Experts of a small language model: 80 experts in each of 8 layers, 6030 steps.
Below are experts of layer 4 (counted from 0) of a mixture-of-experts language model. Rows are named router (the router's row for the expert) and show model dimensions 0-255. Each number is 128 + 32 x the weight over its row's rms, rounded and kept within 0 to 255.
Before each expert's rows: a language model's description of what the expert responds to. This comes from a sample of Wikipedia text that the model never trained on.

# expert 24
It responds to: Opening stems of longer words that a suffix will finish, such as com, gen, oper, design, serv, and foc in Focuses.
router [140  85 148 107 146 157 116 136 124 147 123 115  91 137 166 101 119  98 132 102 121 161 175 134  88 106 162  62 164 109 133  66 132  80 164 125 138 130 120 177 122 136  77 168 162 134 140 132 108 160 167 142 129  99 103 110 119  89 144 126 176 120 124 138 130 119  65 139 118 143 131 145 133 143 147 142 155 116 178  96 130 148  85 116  65 143 151 178 109 209 150  89 183 133 131 115 155  93  94 106 138  98 154  97 117 146 100 123 115  80 116 111 137 126  79 208  94 127 161 130  86 112 193 167 175  50 106 120  92 177 175 122 106 142 203 114 107  98 120 177 102 138  97 152 167 147 150 136 104 143 200 148 169 132 200 169  83 108 142 113 138 143 175  92 144 187 128 138 151  85 139  96 105  85 117 145 136 125 107  70 137 140 144 100  79 137  96 105 151  62 144  95 133 126  83 159 100 145 202 106 126 149 176  82 109 122  84 164  79 124 122 125  95  86 120 160 111  65 154 157  57 111 112 165 117  73 125 153 229 147 142 164 126 183 168 151 118 122 126 129 113 173 151  89 136 103 145 143  71 120 125 172  97 176 191 128]

# expert 40
It responds to: Second pieces of words after a first letter, such as the asc in Cascade or the ient in Scientific, plus adjectives like art, class, national, political.
router [160  83 193 134 123 107 132 137 151 155 148 116 102 136 160 130 135 150 120 114  68 116 131 138 110 127 167  67  90 114 168  64 111 129 169 122 124 153  92 128 194  93 168 116 129 137 153 168 153 119  94 154 176 103 142  92 130  96  91 168 166  97 109  38 141 123 145 109 108 177  93 178  76 137 140 161 133 166 110 134 129  55 105 164  76 166 151 164 173 134 123  90 136  78 148  72  98 157 147 115 174 114 164 166 104 130  69 123 127 153 185 102 165  95 120 185 157  84 104 151 141 119 154  78 163 124 183 113 162 145 134 133 102 113  76 185 141 138 152 114 140 167 170 174 174 157 100 127 122 160 185 117 105 155 150 136  98 102 174 151  98 138 130 166 142 151 105 145 121 169 120  86 133 146 128 128 130 115  93 129 132 130 130 140 148 170  45  78 137 103 232 136  33 145  81 127 131 160  72 110 109 134  81  65 146 150  99  97 137 131 164 157  99 119 119  76 114 110 126 147 113 128 150 155 138 143 163 101 139  79 188 117 149  95 136 145 131 127 124 101 135 167  61 188 120 151 120  57 132  89 134 134 117 181 175 139]

# expert 8
It responds to: Middle and final word pieces forming nouns and demonyms (Presby-ter-ian, Is-lam, -son), plus nouns like President, politician, system, club.
router [ 93 123 102  98 164 139 145 154 122 184 166 128 177 133 146 142 121 103 119 120 172  67 142 104 137 172 116 132 149 115 160 111 140 143 124 154 126 129 122  64 142 141 126 106 146 158 124  88 212 154 116 193  69 142 110 128 123 125 139 148 145 138  88 154 169  99 163 103 137 122 103 119 130 131 141 152 211 154 158 122 110 104 123  99 184 138  93  91 143  98 114  66 148 174  67 146 141 134 150 149 117 163 138 149  82  56  75 109 101 141 104  83 184 129  95  91 149 138 143 135 126 112  87 120 104 105 176  71 131  53 112 105 144  85 155 132 124 118 122  69  93 163 142  80 133  95 135 134 152 117  64 136 145 151 105 150 134 130  69 111 121  83  73 141 117 135 151 169 156 124 150 151 157 123  72 165 111 122 142 102 134 111 254  95 164 150 136  86 189 123  73 145  78 185 116  92 128 171 135 156 173  77 190  78 104 150 141 134 101 102 134  90 122 109 177 124 151 117 185 144 117 121  84  85 126 152 128  75  91 123 171 151  74 115 154 136 169  92  91 104 122 182 150 162  79 110 132 138 129  73 183 182 154 140 168 146]

# expert 5
It responds to: Word-internal pieces with l (l, cl, sl, fl, bl) as in war-lord, landslide, split, plus table-cell pipe separators after a number or name.
router [148 147 105  94 113 132 160 116 174 126 167 119 136 105 113 160 177 164 145 148 159 137 137 146 127  60  85 110 168 157 148 146  75 121 154 121  88 179 174 162 151 139 117 137 139  84 196 170  89 107 156 130 156 144 130 176 131 196 122 107 149 140 108  81  83  94 240  74 125 169 155 151 192 130 119 128 119 152 115 118 142 173 159  66 147 179 110 142  85 148  90 178 153 157 140 108 156 152  95 126 112 151 110  74 121 143 120 103 171 139 101 129 164 167 143  63 112 103 134  96 111  98 155 134 138 134 170 119 126  97 103 132 105 122  99 135 152  93 168 114 120 118 159  93 106  73 116 134 134 153 155 147 157 119 102 189  64 131 153 153 137 140 157  99  74 120 140 156 167 145 153 153 181 109 139 125 120 148 130 184 102 164 100 165 214 149 165  87  90 163 117 115  97 115 135  92 152 159  77 115  20 100 111 182 125 107 124 119 141 101 104  93 144  52 121 115 147 146 140 134 154  90 151  93 155 177 164 105 115 149 139  69 119 123 145  96 142 133 117 165 157  58  66 126 134 111 179  90 177  91 173 128 134 192  89 139]

# expert 6
It responds to: Word pieces completing proper names of places, universities, leagues and countries, such as University, States, Island, -shire, -ford.
router [119  93 122 102 108 111  85 125 183 136 141 149 198 187 120 121 190  78 139 122 171   0 147 148 128 109  73 151 130 122 140 192 109 172  59  88  79 106  91  77 143  83 158 180 122 140 117 111 130 141 124 167 173 146 139 173 165 131 123 151 122 143 117 129 172  64 156 152 145 149 129 155 117 168  74 122 177 157 120 107 102 113  83 105 124 143 113 105 114  94 133 116 152  91  85 119 150 119 120 126 125 155 129  98 126  73 118 149  61 145 133  82 115 100 126 100  91 161 129 121 160 146 100 111  69 210 164 125 160 120 117  92 155  70 165 116 123 102 118 125 110 138 151  79 173 148 134  91 103  70 136 145 126 146 106 152  73  99 107 143  95 125  94 130 123 167 110  95  81 157 159 175  96 156 105 109 219 139 109 146 153 155 118 126 160 108 124 113 101 111  97 164 155 147 136 118 143  89 142 119 156  84 181  92 126 166 141 157 120 171 149 195 153 157 185 102 138  97 119 133 123 101 108 105 178 109  91 132 103 106 151 112 139  81 158 101 164 111  94 137  76 185 166 130  59  87 113 144 159 132 119 109 113 135 206 116]

# expert 1
It responds to: Short word-internal pieces after a consonant, often in foreign names or Scandinavian text, such as beaut-if-ul, Ven-af-ro, Ham-ad-an.
router [110 117  77 135 165 155 160 156 128  78 141  73 126 100 170 123 111 149 116 122 113 123 130 115 114 113 177 150 135 131  73 155 112 112  85 162 148 143  79  68 102 132 156 141 154 136 194 104 189 220 116 134 146 173 181 113 120 115  90 113 127 162  93 169 119  97  78  82 151 123 132 121 141 127  99 111 185  88 188 130  87 105 121 106 178 143 155 147  89 127 120 116 116 123  92 165 156 124 116  26 125 130 110 133 166 121 102 161 143 158  85  80 180 133 180 113  99 121 142 173 143 175  71 125 105 138 124  64 161 146 108 119 118  98 126  99 122 171 130  69  97 154 109  64 165 140 200 111 139 152 130 122 128 203 157 134 119 152  76 122 160 169 125 197  96  66 139 148 164 179 147 166  85 157 133 106 116 128 138 147 107 106 124 153 163 111 150  94 171  79  86 137 111 123 120 171  93 108 166 160 163 109 109  69  73 118  91 117 130 188  82 180 112 106 141 162 139  45 173 143 105 154 151 182 109 104 143  93 111 107  33 183 156 137 137 110 131 138 101 128 121 117 123 119 139 121 135 155 109 105 176 146 129 157 125 163]

# expert 14
It responds to: Word pieces with g or G inside names and foreign words, such as Glas-g-ow, Bil-g-i, Pil-g., plus United and Ag, Reg, Leg.
router [121 114 107 122 123 145 155 128 129 106 118 183 104  93  94 147 167 132 159 157 128  93 103 128  65 106 139  97 147  95  77 141 155 144 162 131  97  80  71 132  93 107  89 106  94 145 124 146 205 215 162 160 105 148 105 130  94 121 140 105 117 158 174 101 137 136 130 155 154  38  81 157 139 115 194 106 174 135 138 102 126 171 123  83 133 188 144 153  75 137 144  93 149 153 105 166 101 114 121 145  92 201 128 113  88 128  81 196 120 136 160 106 149 122 143 100 110 126 103 158 151 129 109 128 172 127 128 144 108 169  90 123 150  99 149 115  96 136 112 183  71 120 123  82 123 172 128 149 163 110 117 167 163 149 113 124 153 108  99  74 105 112 181 113 200 163  88 171 164 117 129 104 167 123 148 130  99 138 135 168  80  47 216 122 122 143 141 166 194 106 109  82 127 162  79 188 168 159 153 151 140 133 112 134 136 163  77  77 166 108 183  97 137 145 172 142 134 105 110 108  90  95 121 189 131 139 152  44 140 168 118 119 176  64 121 121  91 108 124 168 143 117 117 132 128  80 102  86 132 117 179 173 127  77 112 124]

# expert 63
It responds to: Opening pieces of words and names, often capital or vowel-initial, such as Al-, Ar-, Am-, U-, hyphenated -Anhalt, -Aquitaine, un-ions.
router [133 170 148 117 113 138  96 155 113 191  93 140 150 114 177  84 150 122 117 141 130 216 199 120 184 146  62 101 148  91 118 143 141 152 135 170 209 112 157 124  56 140  61 151 126 103 154 127 125  83  92 162 120 142 136 176 159 133  76 138 134 136 178 167  94 144 119  90 121  74 122 112 127 139 161  26  69 138 139 159 198 116 168 115 110 145 147 136 188  79 121  88 206 146  80 161 111 164 129 139 129 149 150 130  95 137 188 109 165  92 158 107  69 139 114 130 122 169 140 153 149  90 105  89 146 112 175 139 131 128 182  51 140 131  60 145 120 135 134 177 138 154 150 150 141 185 126 161 133 104 132 121 149 146 127  82 132 169 145  98  72 160 199 177 135 111 120  97  98 147 101  78 133 120 180 167 102 113 149  87  99  93 129 144 107  73  97 142 118 133 176  94 106 187  99 111 110 195 103 131  67 111 144 105 166 109 132 117 187 165 137  98 109 132 108 137 121 134 101 125 113 147 131 102 149 159 159 105  90 145 128 131 104  81 139 119  99 119 140 127 164 143 191 153 135 112 134  95 151 155 144 159 148 116 101 180]

# expert 44
It responds to: Word-internal pieces such as erv, ient, all, and unit or measurement tokens like ft, km ^{2}, degrees, in infobox statistics.
router [ 83 160 133 147 149  39 169 111 118 153 136 115 120 143 112 166  52 158 172 155 124 109 147  96  73  85 205 150 133 106 114 137 115  48 117  73  90 116 144  73 163 138 124 137 108 110 128 114 152 111 127  72  96 146 128 126 141 148 125 148 124 110 103 155  48 149  80  86 106 140 158 142 134 110 142 168 103 149 159 179  65 105 100 127 130 137 146 173  90 129 128 120 156 112 137 162 131 198 180 157 143 176  99 131 150 116 107 169  76 157 131 138 161  71 132 175 126  60 113 108 144 192 194 147 137 103 111 145 126 183 130 149 110  91 190 182 135 103 118  90  15 133 120 142 110 110 114  92  94 122 131 172 117  93 173 159 124 116 137 127  98  88 133 144  72 127 127 132 106 123 120  92 103 134 120  96 158 142 131  76  99  43 187 136 149 161 154  88 221  64 130 123 155 106  91 136 140 107  97 154 107 136 125 122 101 108 180 123 132 132 117 126 158 102  72 124 102 161 150 147 113  63 134 126 121 125 101 112 135 167  99 128 112 151 125 129 103 119 131  57  95 163 104 131 159 106  83  89 132 165 127  77 138  98 186 121]

# expert 11
It responds to: Pipe separators in results and election tables after names or vote counts, plus clause connectors and modals like which, where, would, to.
router [138 159 138 189  77 166 140 105 148 103 142 128 115 130 145 153 136 138 135 153 123 130 140 115 187 130 110 194 115 203  80 141  95  67 132  90  75 175  84 122  93 131 140  98 134 132  60 145  87  62 135 112 132 103 144 136 158 145  84 125 112 137 173 130  97 139 127 205 167 113 148  67 116 114 108 100 175 111 118 102 110 128 118 173 100 161  99 129 151  92 126 158  80 146 151  54 134  72 152 200 141 151 143 111 170 133 102 160 142  99  99  88 144 146 127 151  75 187 146 120  82  64 115 147  76  87 152 106 105 106 212 144 121 130 120 138 122 146 149 176 109  91 168 185 138  75  73 147 118 123 175 101 148 111  73 153 147 120 131 170 109 156  91 110 103  52 122 135  81 142 151 129 140 117 122 112  94 161 128 135 118 191 127 141 124  85 182 116 107 116 180 114 127 109 172 141 170 168  85 197 105 108  62  97 155  79 139 154 126  88 167 113 104 151 172 114 144 202 142 153 106 121 135  82  80 143 104  98 113  38 135 139  78 117 137 138 156  93 103 144 160  91 121 156 142 106 122 164 130 104 178 114 131 118 156 144]

# expert 39
It responds to: Line-start hyphens in credit or taxonomy lists (Produced by:, Class:), table pipe separators, and colons.
router [ 90  76 158 120 135 122 105 160 148 160 153 172 120 151 151 118  96 149 149 150 164  66 107 122  98  91  97 103 122 111 107 129 120 104  80 102 153 138 145 119  69 142  93 109 192 202 175 119 111  96 102  70 120 170 137 128 169  85 152 104 133 134 111  31 113 120 118 133 119  54 138 164 126 150 112  67 169 165  81 162 126 130 214 131 134 120  92 130 126 102 143 126 121 172 159 123 152 117 129  93 136 114 149 147 172 111 123 112 183  96 110 138 132 142 146  88  96  95 162 114  99  74 143  85 130  95 182 153 104 164 173 173  80 158 130  63 159 135 139 133 153 118 168 202  61 127 113  92 160 117 127 152 141  73 146 129 116 103 106 209  64 120 144 112 107 142 140 137 148 103  99  86 175 104  83 110  96 126 165  76 135 139 124  97  45 105 102 142 123 113 139 139 149  78 153  91 117  78 124 173 105 162 104 149 148 137 183 152 127 173 141 116  95 110 154  51 132 176 141 145 125 132 133 109  87 136  69 132 157 195 160 114 111 142  80 151 121 156 142  87 107  92 114 117 135 131  82 120  55 141 146 120 184  88 142 189]

# expert 13
It responds to: Stems in place and personal names, like New, Nor, Bar, Har, William, and German endings such as -dorf in Düsseldorf.
router [148 120  92 147 119 112 140 168 122 177 112 137 124 112 121 128 136 127 117 125 136 116 255 137  90 209 104 171 107  96 159 101 111 149 167 164 108 123  73  87  77 183 145 154  89 182  83 116 137 142  63 152 121 169 153 129 168 119 169 188 118 163 152 154 156 148 111 111 125 112 112  94 140 115 210 125 122 170 122  82 122 126 106  99 118 134 170 125 222 145 161  92 163 170  87 121 159 127  99 160 131 137  77  82 133 125 154 154 102 120  40  60 116 127 109 115 140 118 122 113 127 104  87 125 178 155  92 136 161  72  98 104 164  74 129  98 170 120 102 126 131 154  82  91 150 148 191 146 132 144  52 130 102 198  99 129 170 166 149 106 106 136 125 202 140 185 118 115 139 146 103 154 149 109 117 151 139 152 104 126 136 118 152 133 101  98  98 128 121  86  72 136 122 149  58 164 143 162  90 156 122 104 169  94 170 125 125 179 144 143 150  98 102 174 171 128 159  96 153 109  91  91 157 124 145 147 115 102 165 165 114 153 141 109 143 113 137  59 170  82 150 166 114 157 123 112  97  84  60 113  97 151 149 103 130 143]

# expert 2
It responds to: Blank table cells, conjunctions and adverbs like and, or, not, also, has, plus word-final ly/ically, and MPC · JPL separators.
router [ 55 150 148 178 102 122  98 139 122 104  81 182 108 112  75 124  97 135  85 134 164 157  90  52 187 139 156 120 189 166  90 219 165 106 155 145 119  98 160 124 120 117 102 113  92 156 106 103 148 114 151 131  80 190 114 157 120 117 128 109 162 197 106 150  78 150 137 162  65 150  96 114 111 163 120 115  60 155  56 115  93 129 140 137 182 145  76 121 176  97 133 139 126 125 169 109  76 145 108 177  84 141 118 148  87 157 203 112 127 163 136 108  55  70 146 106 146 166 112  98 112 180 117 145 160 115 159 144 166 170 103 135 105 137  91 165  82 106 159 142 117  94 119 164 119 160 124  80 157 125 222 168 153 115 121 141 158 128 148 128 136 112 170 141 154  83  73  86 122 125 121 147 152 117 113  93 175  88 201 100 111  87 123 103 108 126  75 140 135 131 110 107 194 129 169 130 117 151 140  86 146 149  99 122 174 138 157 151 109 156 132 132 102  87  63 113  96  98  58 130 142 167 183  94 153 146 130 122 111 155 140 115 141 138  89 122  66 113 187 149 135 148 150 126 122 160  92 100 145 133  89 114 169 122 127 109]

# expert 18
It responds to: Conjunctions, relative pronouns and sentence-ending punctuation that link clauses, such as and, which, who, but, commas and full stops.
router [134 115 114 132 138 145 112 102 133  45 117 104 148 135  77 152 111  80 139 118 110 151 122  84 168 117 156 120 108 136 135 180 145 102 151 131  80 105 112 108 117 143 143  78 155 145  88  73 177 114 124  55 123 149 106 120 129  87 109  72 120 127  90 164 146 135 115 101 155 145 121 106 147 129  91 162 153 156  86  91  89 173 136 114 139 120  64 114 139  88 116  99 108 138 150  89  76 116 142 164  88 130 144 161 168 149 143 126 138 153 102  92 110 143 161 157 101 142  98  52 149 124 103 213  79 139 128 150 111 139 144 160 120 111 117 175 122 109 133 140 110  51 161 112 113 160 141 157 123 132 180  95 141 134  81 118 163  61 154 132 136  81 189 167 124 119 100 103 156 102 217 136 138 134 106  73 203 101 158 115 134 176  88 138 168 130 121 173 177 141 186  90 143  75 196 120 182 164 107  78 130 142  51 110 200  87 164 152 147 157 137 106 123 130 175  60 150 176  65 110 123 150 152  89  91 150 103 101 114 104 146 130 108 185 112 125 108 125 146 160 163  85  90 197 114 171 165  85 103  92 148 140 136 136 135 166]

# expert 33
It responds to: Words in sports career tables and match reports, such as football, medal, debut, rank, first place, FW, MF, Apps.
router [101 144 137 140 122  92 108 107 127 100 154 135  80  43  95 155  95 171 166 150  82 157  94 177 132 102 104  91 137 143 101  79 127 218 181 148  63 154 169 143 126 125 148  97 123  98 118 105 148 148 154 131 197 103 130 185 123 105 145 111 149 188 115 124 156  60 173 133 121 119 179 150  93 130  78 143 162 178  77 120 101 129  88 163  96 108 152  80 125 147  92  84  94  62 136  95 101 145 106 136 146 127 150 150 109 114 105 172 109  90 144 147 126 146 175 136 138  60  79 165 125 104 102 118 112 130  41  95  84 205 160  92 111  70 144 144 107 124 159 119 102 178 116 121 145 130 121 105 118  71 156  94  85 122 178 151  83  84 129 176 147 119  92 160  87 100  77 136 143 124 107 110 112 119 180 139 109 140 135 115 139 152 214  95 114 148 143 137 154 151 106 168 135 140 109 163 142 151 124 106 123 111  87 105  85 160  90 168 141 147 181 171 131 145 113 103 167  96 186 107 180  93 157 147  99 108  64 107 142 118 131 131 166 142 204 185 113 173 179 143 114 108 131 121 135 117  97 140 171 150  99 105  96  81 132  99]

# expert 12
It responds to: Common nouns and object pronouns after the, a or his, plus pieces of proper names, such as country, world, them, it, family.
router [110 152 133 166 170 159 131  92 149 144 145  85 158 136 156 154 114 184 178 148 106 125 172 134 154 180 216 159 130 154 125 142 128 127 149 184 118 138 131 176 120 148 197  88 126  97  87  93 147 144 176 149 159  79 154  72 155 110 117 151 141 123 169 127  97 147 157 146  77  82  59 128 136 138 105 118 154 157 138  97 148 227 118 116 142  97 165 169 144 100 156  84  96  84 161 153  85 116 111 108 125 149 134 170 130 121 158 141 116 145 100 146 115 161 122 151 167 102 132 148  96  87 124 152  64 154 122 136 123 128  74 122 113 136 171 107 162 142  38  98 173 102  53 129 118 128 172 159  20  92 116  91 173 128 127 159 144  74  72 141 182 134 134 116 129 108 160  95 126 192 178 129 123 108  95 128 182 156 126 100 127 145 107 159 116 143  99 128 168 150 103 166 123 102 148  85 121 196 138 122 112 125 158 129 133  62 133 146  90 125 146 109  95 165 124 162  92  62 114 134  95 104  68 101 100 129 108 169 102  87 178 153 130  96 126 152 199  79 150  87 130 176 117 122 125 111 115 146 190 131 155 165  92 153 100 105]

# expert 28
It responds to: Opening stems and middle pieces of long Latinate common words, such as gen, exp, app, sent, and the ed in pedestrians or extinguished.
router [126 136 141 164 124 109 117  97 140 174 167 152 106 110 172  76 101 148 164  93 107 152  66 142  90 118 120 117 136 126 143 134 157 117  92 129 214 130 124 149 150 139 140  98 131  69 154 124 111 163 150 143 159 119 129 164  59  93 135 110 128 115 117 136 124 147  91 148 110 152 148 155 156 160 190 141 132 133 179  58 135 148 147 158 198 153  88 167 121 188 155 177 120 140 139  89  80 116  69 133 181  73 131 121  75 180  98  76 122 109 160 129 177 170 147 110 138 130 104 167  93  99 158 172 181 124  75 147 164 141 137 135  75 170 186  84  99 112 107 185  95 136 146 154 114 110 103 133 139 147 250 116 122 113 184  95 166  87 152 130 118 136 127 114 143  91 150 151 177 103 129 117 102  89 124 116  92 108 136 164 173 110 165 143  77 145 157 189 141 122 176 147 140  88 117 101 127 134 186  89 133 160 150 112 173 140 151  90  93 143 126 123 158 195 152 117  96 103 119 138  90 100 155 164 156  60 105 119 124  95  98 111 146 150 137  88 106 149 118 134  66 148 158 118 141  44 114 186  54  94 119 161  96 134 121 166]

# expert 42
It responds to: Digits, degree and minute symbols, table pipes and line breaks, plus pieces of taxon names in biological classification and coordinate lists.
router [172  55 133 115  94  84 179 160 163 105 101  98 126 111 141 111 116 141 139 113 113  87 162 103 107 169 109 136 115 127 151 191 125 131 170  78  86 141 107 123 126 114 138 116 119 102 140 156  72 175 140 145 171  91 126 156  86 146 126  99 118 119 111 121  93 159 133 113  87 132 138 158 148 100 116 100  48  97 123 130 125 104  51 169  88 100 126 115 118 136 125  78 183  65 107 128 160 153 136 129 160  87 105 123 123  47 115 132  99 108 122 148 139 106  94 125 147 123 116 137 130 101 113 163 167 116 191 107 174 146  81 100 137 104 151 168 100 103 158 111 134  97  58 112 165 148 117 102 114  73  88 143 148  81  84  55 102 163 108 140 100 121 107  59 255 124 110 105 110 159 143 138 121 125 134 107 143  89 125  95 116  87 209  73 121  65 133 113 106 113 147 117 133 160 171  83 115 169 118 165 124 133 152  97  37 147 126 101 152 180  79 151 126  95 134  79 125 120 136 188 122 129 123 115 100  75 122 104 108 109  87 129 125 104 129 131 179 195 163 140 155 100 118 119 142  87 114 144  96 120 105  55  90 132  61 139]

# expert 3
It responds to: Word pieces ending proper names of places and institutions, such as Zagreb, Czechoslovakia, San Diego, plus States, City, University, England.
router [132 125 121  69 123 118 150 145 131 109 132 114 167 160 105 153 149  99  75 102 174  30 104 188 134 150  97 143 105 163  74 198 158 151 139 130  89 151 106 116 102 128 200 125 148  91 131 143 120 136 141 139  94 130 163 116 165 145  96 153 164 101 144 140 114 145 130 137 156 122 155  95 118 130  59 103 143  93 145 130 135 141 135 108 123  77 123 148 118 128 135 102 148 105  72 121 184 141 180  89  87 167 170 166 179 112 129 155  42 131 170 162 105 156 120 157 106 167 126 115 214 171  90 122 110 179 140 180 139 115  87 116 168 116 163 105 113 190 203 103 153 192 188 156 117 145 112 208  79 108 108 116 136 111 140 142  92 126 116 108 107 126 128  97 128 126 120 107 134 165 172 173  71 136 121 131 144 159 149 174 118 128 106 118 146 110 129  99  91 159 123 139 182 140 117 137 121 148 185  64 173 161 181  58 141  82 200 130 170 150 147 145 127 122 135 176 154 131  84 160  79 122 162  91 163  96 141 160 166 158 176 127 142 103 113  98 124 121  85 131  95 154 125 159  60  97 138 166 140 198 127 124  67 129 156 100]

# expert 43
It responds to: Table cell pipe separators, modal verbs like would and will, and clause punctuation, frequent in species lists with Latin binomial endings such as -us.
router [149 150 121 136 127 110 176 119 194 107 157 164 120 142 217 133 174  71 142 129 105  33 135 150 204 100  73 132 134  83  95 193 115  69  70  70 119  97 123 150 110 109 141 169  86 140  50 116  83 118 132 102 194  96 168 143 134 163 105 133 113 123 144 155 106 138  67 129 192 136 133 121 110 133  85 115  81  99 161 105 211 122  87 160 132 146 103 148  89  95 127 136 100 111 136  97 125 117  96 167 149 156 133 113 148  84  68 202 177 167 136 118 113 214  63 130 100 134 126 152 104 131  43 160  83 137 170 131 105 154 172 183 163 115 132 134 179 128 135 120 177  69 128 101  99 119  85 192 108 117 102 117 141 142 107 147 115 136 112 118 142 113 135 139 116 101  90 128  85 177 119 193 146 135  97 101 148 174 133 130 141 127 122 129 183 127 131 110 104 147 119 128 124 138 182 124 103 108 146 109 131 121  68 127 150 127 141 133 137  83 156 102 118 134 177  95 144 189 130 160 139 137 176 108 113 124 144 168 112  55  91 115 109 137  95 110 160 137  94 163 111 149 112  92 148 112  92 148  96 107 163 101 112 130 138  74]

# expert 55
It responds to: Possessive pronouns his, their, her, its, and verb pieces like -ing, -ed or doubled consonants, as in stab-b-ed, try-ing.
router [ 78 127 122 112 160 119 177 143 146  84 119 135 159  93 106 134 157 201 152 155  99 139 144 126  58 113 156 178 110 106  84  94  62 169 121 138  93 177 162 120  89 127 211 174 169 117 102 136 140 167 119 156 117 148  84  95 129  91 157 149  98 177 118 105 165 119  87 120  99 135 129 122 104 131 103 149 113 103 117 119 125 115 126 146 179 126 150 101 164 193  83 158  50 138 176  90 123  35  90 175 117  92 143 170 107 144 140 142 165 144  65  97 148  93 115 192 139 139  84 137  65  93  84 132 150 181 147 124 125 129 168  87 161 156 151 152 121 102 101  98  88 121 116 148 119 149 126 127 158 139 100 143 100 159  77 116 139 128 139  89  84 190  92 157 116 127 160 180 198 175 154 115 157 148  72 110 105 212 126 194 106 109 151 153 155  70 118  90 107 101 118 199 112 127 145 140 100 110 145 158 160 137 131  97  55 166 128 145 126 163 135 121 121 135 140 151 166 133 145 105 152 164 165 176  74  99 129 114 147 111 111 123 150 162 142 201 113 198 109 129  71 130  86 105 115 139 150 149 160 131  89 112 127 136 143  91]